config.toml
n_layer = 13
d_model = 256
n_experts = 64
experts_per_token = 3
d_expert = 48
d_shared_expert = 0
activation = "geglu"
moe_layers = [0, 1, 2, 3, 4, 5, 6, 7, 8, 9, 10, 11, 12]
router_score = "sigmoid"
normalize_top_k = true
routed_scale = 1.73
balance_loss = 0.00385
balance_bias = false
router_cosine_scale = 10.0
n_groups = 4
groups_per_token = 3
init_std_router = 0.00701
lr_router = 0.000265
vocab_size = 16384
norm = "rmsnorm"
norm_eps = 1e-06
tie_embeddings = true
optimizer = "soap_variant"
lr = 0.00335
beta1 = 0.95
beta2 = 0.99
grad_clip = 1.0
batch_tokens = 65536
seq_len = 1024
train_tokens = 236900000
steps = 3615
dataset = "wikipedia_en"
Below are experts of layer 2 (counted from 0) of a mixture-of-experts language model. Rows are named router (the router's row for the expert), gate (a neuron's input weights, with its number), up (a neuron's input weights, with its number) and show model dimensions 128-191. Each number is 50 + 15 x the weight over its row's rms, rounded and kept within 0 to 99.
After each expert's rows: a language model's description of what the expert responds to. This comes from a sample of Wikipedia text that the model never trained on.

# expert 39
router:47 43 69 64 70 56 40 58 22 71 45 43 70 44 42 60 36 37 25 23 60 74 17 37 69 35 66 32 40 65 66 50 35 45 47 65 72 46 35 27 53 46 64 39 56 51 39 39 37 57 35 37 45 55 35 28 54 67 97 63 59 32 40 47
gate0:46 44 53 22 70 58 36 57 45 71 43 41 55 74 29 53 36 42 38 36 48 54 42 39 35 59 55 45 50 43 23 74 83 56 26 27 58 51 48 23 27 77 34 39 40 44 33 49 53 23 72 51 23 44 66 43 25 68 51 55 68 34 57 45
up0:61 26 29 40 67 38 57 54 50 58 55 40 66 60 40 68 50 47 45 48 65 56 58 30 77 46 44 31 66 62 27 48 62 37 31 54 51 57 52 63 61 47 50 51 41 21 52 47 49 07 67 40 62 54 48 49 50 34 38 70 43 55 81 67
gate1:66 44 45 64 41 71 45 44 56 64 53 40 66 60 43 42 33 42 31 40 56 61 68 66 65 64 59 60 82 53 27 42 52 37 50 36 67 52 45 37 51 11 66 46 29 63 38 28 38 25 56 48 40 66 39 55 55 26 76 34 36 47 35 45
up1:71 79 59 33 47 39 49 67 40 64 26 54 29 19 38 62 68 54 86 83 34 53 27 36 38 71 35 64 36 62 58 46 24 41 49 52 25 37 59 73 49 73 30 47 46 56 54 55 27 48 25 39 49 41 54 48 35 52 31 59 63 48 65 71
gate2:47 22 54 44 32 60 54 53 73 54 48 48 54 16 61 47 27 58 52 48 33 84 64 47 49 57 49 79 59 38 57 21 34 43 62 34 48 45 38 51 20 59 75 70 54 65 33 56 52 45 36 53 38 38 76 31 76 66 23 37 65 45 58 63
up2:47 71 53 53 55 36 28 45 43 58 50 36 25 55 49 68 83 41 57 53 75 49 46 56 75 56 57 46 46 34 53 66 46 39 01 42 56 47 46 53 67 14 58 37 73 37 60 66 63 57 34 38 83 53 33 43 37 52 61 58 73 71 68 63
What it handles: Inner syllables, year endings. Middle word pieces like ad in paradigm, paradox, reader, final year digits such as 7 and 6, and table pipes.

# expert 15
router:70 43 66 97 52 56 37 58 43 34 27 34 52 52 71 54 30 62 30 36 48 66 41 28 62 41 58 67 56 50 53 49 36 56 36 46 44 44 51 00 78 51 37 44 34 32 40 55 80 54 42 49 67 49 42 16 57 47 78 62 56 38 48 37
gate0:34 42 52 42 42 60 95 39 36 60 54 82 19 45 53 45 62 53 76 60 62 53 32 50 54 22 58 44 41 54 50 39 41 44 40 62 44 24 52 53 82 46 46 59 52 42 78 63 39 61 34 61 38 62 43 22 35 62 60 62 80 46 45 49
up0:44 56 45 41 64 81 17 49 47 62 27 35 55 68 38 61 44 52 59 26 45 61 48 52 73 45 46 51 69 33 63 50 55 43 63 63 56 70 48 33 39 62 47 41 44 37 03 12 53 62 69 48 43 59 59 48 34 55 32 51 56 45 53 70
gate1:57 31 47 55 71 46 39 34 54 58 61 66 48 52 51 37 68 31 53 25 38 42 55 72 50 51 76 56 67 46 48 53 52 83 50 58 77 27 72 39 30 51 30 41 75 49 52 47 58 24 57 50 47 48 48 79 62 35 28 35 73 49 53 48
up1:32 33 54 47 50 72 41 18 49 38 42 67 47 56 64 70 68 32 36 66 50 45 51 52 48 44 56 46 63 55 56 54 69 81 79 54 68 41 71 55 46 45 40 44 43 35 23 51 41 29 63 28 43 49 38 70 73 46 20 24 52 37 47 48
gate2:23 38 37 47 37 40 57 34 45 48 54 52 48 35 30 59 56 67 57 39 57 42 71 72 45 51 66 64 58 27 45 40 56 79 51 44 65 44 47 67 53 62 46 23 64 45 33 68 47 33 43 35 45 20 43 43 44 01 52 61 27 50 66 57
up2:90 79 52 52 60 62 48 33 59 55 53 63 50 56 52 53 57 46 41 35 62 56 21 65 17 15 54 38 29 59 60 81 42 38 54 54 31 46 29 19 47 55 40 52 60 63 69 44 53 57 50 71 57 67 55 35 57 77 31 55 52 72 26 50
What it handles: Capitalized name starts. The first capital letter or opening piece of personal and place names after the or a comma, such as J-osselyn, E-ggers, Le-uci.

# expert 37
router:49 45 45 72 62 91 43 80 61 78 39 53 72 55 54 33 46 52 56 24 60 35 31 39 33 59 37 67 73 77 49 53 41 74 45 38 75 45 73 22 65 46 61 00 60 58 72 46 75 52 30 31 80 52 49 39 89 51 72 71 70 64 52 28
gate0:41 42 20 77 41 49 34 61 57 61 58 59 51 52 59 47 63 82 60 50 42 48 57 41 06 44 61 45 38 62 38 81 49 50 71 53 57 53 50 38 16 29 34 66 64 42 30 51 69 50 35 60 38 37 43 54 57 38 55 42 71 46 50 29
up0:49 41 90 41 43 44 69 43 47 43 54 36 56 62 48 75 16 43 39 25 51 45 35 54 54 72 52 19 72 46 49 46 72 34 52 35 43 59 79 79 45 64 44 55 43 42 38 38 53 55 51 46 53 73 55 54 54 55 18 49 48 45 64 86
gate1:49 53 54 44 41 56 54 34 82 41 45 50 29 41 69 47 38 35 53 39 43 26 63 33 31 62 48 56 81 53 54 63 61 52 65 35 58 64 41 50 48 34 29 41 16 58 59 45 63 39 67 51 46 61 70 65 64 63 32 56 55 43 44 27
up1:73 39 40 35 62 52 68 43 46 40 34 42 51 66 57 46 69 79 55 49 44 55 39 55 47 49 53 28 65 62 37 49 62 67 31 54 76 35 51 63 16 33 42 36 77 68 67 71 45 19 60 71 86 55 33 61 58 34 51 42 18 50 38 52
gate2:66 40 54 40 56 71 44 62 28 53 58 33 83 37 53 37 44 56 45 66 55 34 55 67 42 54 65 70 55 71 68 34 60 32 67 65 67 60 59 40 61 66 54 52 60 75 51 56 19 22 46 56 50 30 62 49 57 75 39 49 66 26 41 55
up2:61 31 54 54 36 49 59 21 59 44 51 72 60 55 53 64 52 42 36 50 50 31 39 57 71 28 58 39 51 16 55 49 53 53 58 31 31 43 42 67 62 48 43 52 24 50 51 48 62 65 58 61 43 51 53 52 34 65 79 44 39 59 37 44
What it handles: Word-internal pieces. Short middle or end pieces of rare names and technical words, such as he in rheumatoid, up in lupus.

# expert 49
router:38 29 55 62 54 40 46 79 42 63 49 50 50 39 45 47 59 66 60 12 55 40 29 60 49 65 41 65 52 64 51 23 37 46 45 57 64 37 49 34 66 56 40 31 63 36 45 74 65 36 59 64 29 44 49 26 60 53 67 68 62 43 83 43
gate0:59 43 35 55 58 40 54 48 48 60 57 29 75 64 51 48 36 32 57 52 44 34 36 50 69 43 61 40 47 52 38 65 63 35 37 35 61 48 45 26 39 50 92 49 41 28 43 38 74 54 69 35 52 44 49 57 34 77 60 72 48 73 34 54
up0:50 69 58 48 38 44 42 54 36 29 30 71 38 39 47 32 49 74 56 34 60 43 46 27 35 50 24 71 25 77 54 28 44 67 77 34 53 75 58 43 43 45 26 48 58 59 67 56 16 55 51 53 52 53 86 64 58 30 48 18 32 29 53 41
gate1:43 49 25 42 83 71 48 82 77 78 84 67 42 40 55 79 61 64 51 33 50 58 38 45 50 70 22 66 31 65 46 24 50 36 47 56 50 46 83 52 71 48 39 51 31 50 62 47 64 31 53 56 63 44 47 23 27 40 45 50 44 66 55 51
up1:36 42 29 47 70 70 46 85 57 60 94 55 40 47 32 61 48 63 51 28 60 58 54 53 71 70 25 85 18 68 50 26 54 48 59 68 43 50 68 58 43 45 29 55 38 50 82 45 67 51 41 76 55 44 54 23 45 39 49 22 33 50 62 52
gate2:63 54 58 52 38 48 34 66 44 21 65 37 40 80 69 69 55 66 58 33 41 54 57 67 48 39 48 58 64 21 57 54 57 52 45 28 51 56 51 32 52 34 83 44 53 72 30 44 42 62 51 75 51 59 61 42 50 45 24 56 46 88 42 53
up2:47 49 56 45 59 46 59 49 36 38 58 60 58 81 38 45 46 54 46 54 23 68 47 64 42 72 49 52 45 50 53 29 40 67 39 59 54 48 49 47 15 31 28 37 66 51 58 66 69 48 52 93 50 57 60 46 34 26 26 57 15 39 68 37
What it handles: Table cell separators. Pipe separators between cells in Wikipedia tables of sports stats, election results and chart positions, plus Total, Career.

# expert 11
router:68 51 38 55 82 47 64 73 38 75 31 59 60 45 68 52 62 34 32 25 47 27 55 44 58 55 59 31 53 27 51 39 24 39 53 52 70 35 57 30 68 49 58 33 56 60 57 77 71 46 38 37 52 56 41 29 82 77 63 53 51 47 53 53
gate0:48 33 28 39 69 55 52 21 73 25 36 72 24 65 65 59 58 54 40 17 61 26 51 04 48 69 44 49 60 36 32 24 50 42 43 42 35 31 62 34 45 32 52 42 48 78 60 52 44 28 46 41 88 58 39 56 46 50 50 71 71 64 43 62
up0:66 49 68 60 32 60 53 43 42 59 42 52 57 65 35 48 40 64 51 56 31 50 53 68 52 49 33 59 38 51 63 64 39 61 33 41 48 65 39 60 69 67 27 18 27 22 51 61 60 68 46 75 40 28 52 39 69 49 53 39 54 72 56 64
gate1:53 64 67 60 51 44 32 50 58 34 50 48 44 63 52 43 55 51 47 80 59 63 39 28 34 38 34 15 78 56 71 53 34 41 38 18 39 35 78 42 45 72 54 80 51 35 52 58 50 33 54 38 66 46 46 62 57 26 31 43 55 61 65 35
up1:49 70 34 43 35 43 49 40 70 32 75 48 38 69 48 51 57 60 54 53 67 54 46 55 40 21 20 33 67 78 64 32 60 58 46 39 69 40 61 51 03 40 41 54 67 57 39 55 44 55 88 51 59 43 51 52 60 28 29 49 34 57 64 51
gate2:49 60 60 41 48 60 43 75 37 43 61 39 68 48 58 52 34 50 69 56 60 70 60 62 35 62 49 37 60 38 39 28 42 63 69 48 35 29 44 37 70 46 37 20 40 33 64 49 43 78 21 49 26 69 70 37 44 56 43 44 52 67 54 66
up2:43 37 42 34 37 38 38 43 63 66 57 27 66 60 59 42 66 44 83 50 30 72 53 41 26 31 80 50 52 39 58 49 42 83 71 74 43 48 54 36 70 51 39 19 72 58 61 38 39 59 58 63 50 41 60 24 57 72 17 47 66 89 47 81
What it handles: Table pipes, time words. Pipe separators between table cells and temporal words like after, before, later, when, plus the piece "al" inside always, false.

# expert 9
router:67 46 59 64 38 32 69 59 54 67 28 29 53 55 59 59 47 60 39 24 63 36 43 32 54 37 28 54 56 58 55 32 38 67 55 32 36 47 53 07 47 58 61 24 53 45 58 58 67 42 51 37 43 50 47 51 73 72 50 66 66 53 47 70
gate0:43 74 52 45 47 46 51 64 58 50 53 41 80 59 37 94 41 35 13 57 36 39 62 55 50 52 46 71 41 17 53 49 65 50 53 41 21 58 48 37 47 45 39 50 43 59 20 15 29 51 45 43 46 59 67 69 56 45 41 75 35 23 72 65
up0:36 48 35 69 48 43 39 42 40 49 53 36 51 10 43 70 31 52 29 40 37 50 47 42 17 62 54 61 56 61 51 53 61 27 53 49 59 42 44 68 39 48 36 68 53 55 31 21 32 27 51 50 52 59 72 55 34 13 56 50 45 52 55 63
gate1:61 55 27 47 80 63 45 39 59 48 47 42 69 53 58 50 43 38 66 78 29 68 79 32 39 21 50 42 45 48 50 22 52 33 30 37 50 49 54 32 48 30 50 47 50 48 64 46 59 58 58 30 39 40 83 74 75 40 53 71 61 19 68 36
up1:39 40 82 42 50 46 48 60 58 64 50 73 15 37 60 28 70 65 13 40 39 64 28 50 61 63 46 58 63 40 48 74 31 44 54 61 44 35 64 65 49 71 63 56 60 50 39 56 64 44 36 67 56 36 38 17 56 39 47 36 51 68 36 59
gate2:56 26 73 78 57 21 51 66 53 46 52 42 37 43 37 40 65 48 41 50 79 52 58 52 57 70 55 47 56 40 72 48 78 63 47 54 58 73 41 46 62 60 62 46 69 52 39 57 73 62 35 49 20 42 40 49 72 51 51 59 40 23 60 29
up2:53 67 46 51 39 69 57 40 55 67 51 52 45 75 42 51 43 67 50 36 47 50 51 52 42 29 52 54 47 74 44 65 40 35 48 53 31 20 68 62 31 45 36 37 32 57 34 25 34 35 58 48 69 56 41 45 49 45 51 37 75 54 39 72
What it handles: Mid-word name endings. Word-final pieces inside names and words, such as ar in vicar, karate, and endings like ina, aya, igan, aria.

# expert 28
router:58 46 63 88 56 58 66 72 50 62 33 53 73 21 59 47 49 40 46 33 06 48 43 43 51 45 41 76 60 64 55 66 51 52 29 22 58 31 53 33 51 57 54 35 47 35 53 59 59 57 56 52 43 69 28 43 56 47 56 64 45 47 28 61
gate0:46 65 40 64 37 43 68 49 72 34 48 51 60 31 60 17 44 41 30 73 49 80 37 54 43 62 60 57 62 64 68 69 47 47 63 53 69 43 57 50 59 32 26 37 45 66 67 76 64 67 45 50 54 49 31 46 60 65 52 00 45 35 25 37
up0:64 20 52 58 64 67 41 70 30 43 45 51 59 48 58 38 18 94 62 32 60 46 21 41 66 64 34 34 50 80 58 56 40 69 69 45 63 23 35 46 59 38 37 34 57 53 72 67 58 54 83 56 51 67 58 65 39 81 46 23 54 13 62 51
gate1:56 82 44 48 54 34 82 46 69 70 55 44 98 68 49 27 56 36 51 46 46 35 45 86 84 40 17 57 62 53 45 38 53 14 52 49 41 52 32 50 48 66 45 43 52 53 29 63 70 64 71 50 44 83 46 49 55 59 47 36 50 29 41 37
up1:72 50 45 41 61 28 70 33 57 49 57 82 74 72 65 46 23 51 62 36 63 46 45 57 35 35 42 44 59 44 74 56 40 25 37 47 57 46 47 42 42 45 63 12 51 63 52 39 49 50 21 55 38 62 43 63 66 42 47 20 19 41 53 22
gate2:22 58 46 66 74 42 41 16 50 44 53 39 47 40 42 44 41 30 52 58 26 54 50 54 49 59 59 46 56 38 68 77 67 49 29 28 60 31 35 56 41 30 30 76 43 47 35 42 49 42 35 36 67 44 58 42 37 36 55 30 35 74 35 67
up2:61 57 55 55 73 36 48 55 61 42 68 30 40 45 49 31 45 68 53 41 59 46 68 34 48 37 43 30 60 53 57 56 46 53 34 19 41 36 67 36 37 62 30 51 60 29 58 38 46 61 34 37 43 41 50 57 19 62 39 26 30 76 30 66
What it handles: Suffixes and object pronouns. Verb and plural endings like s, ing, ers (develops, thresholds) and object pronouns it, him, them, himself, plus up.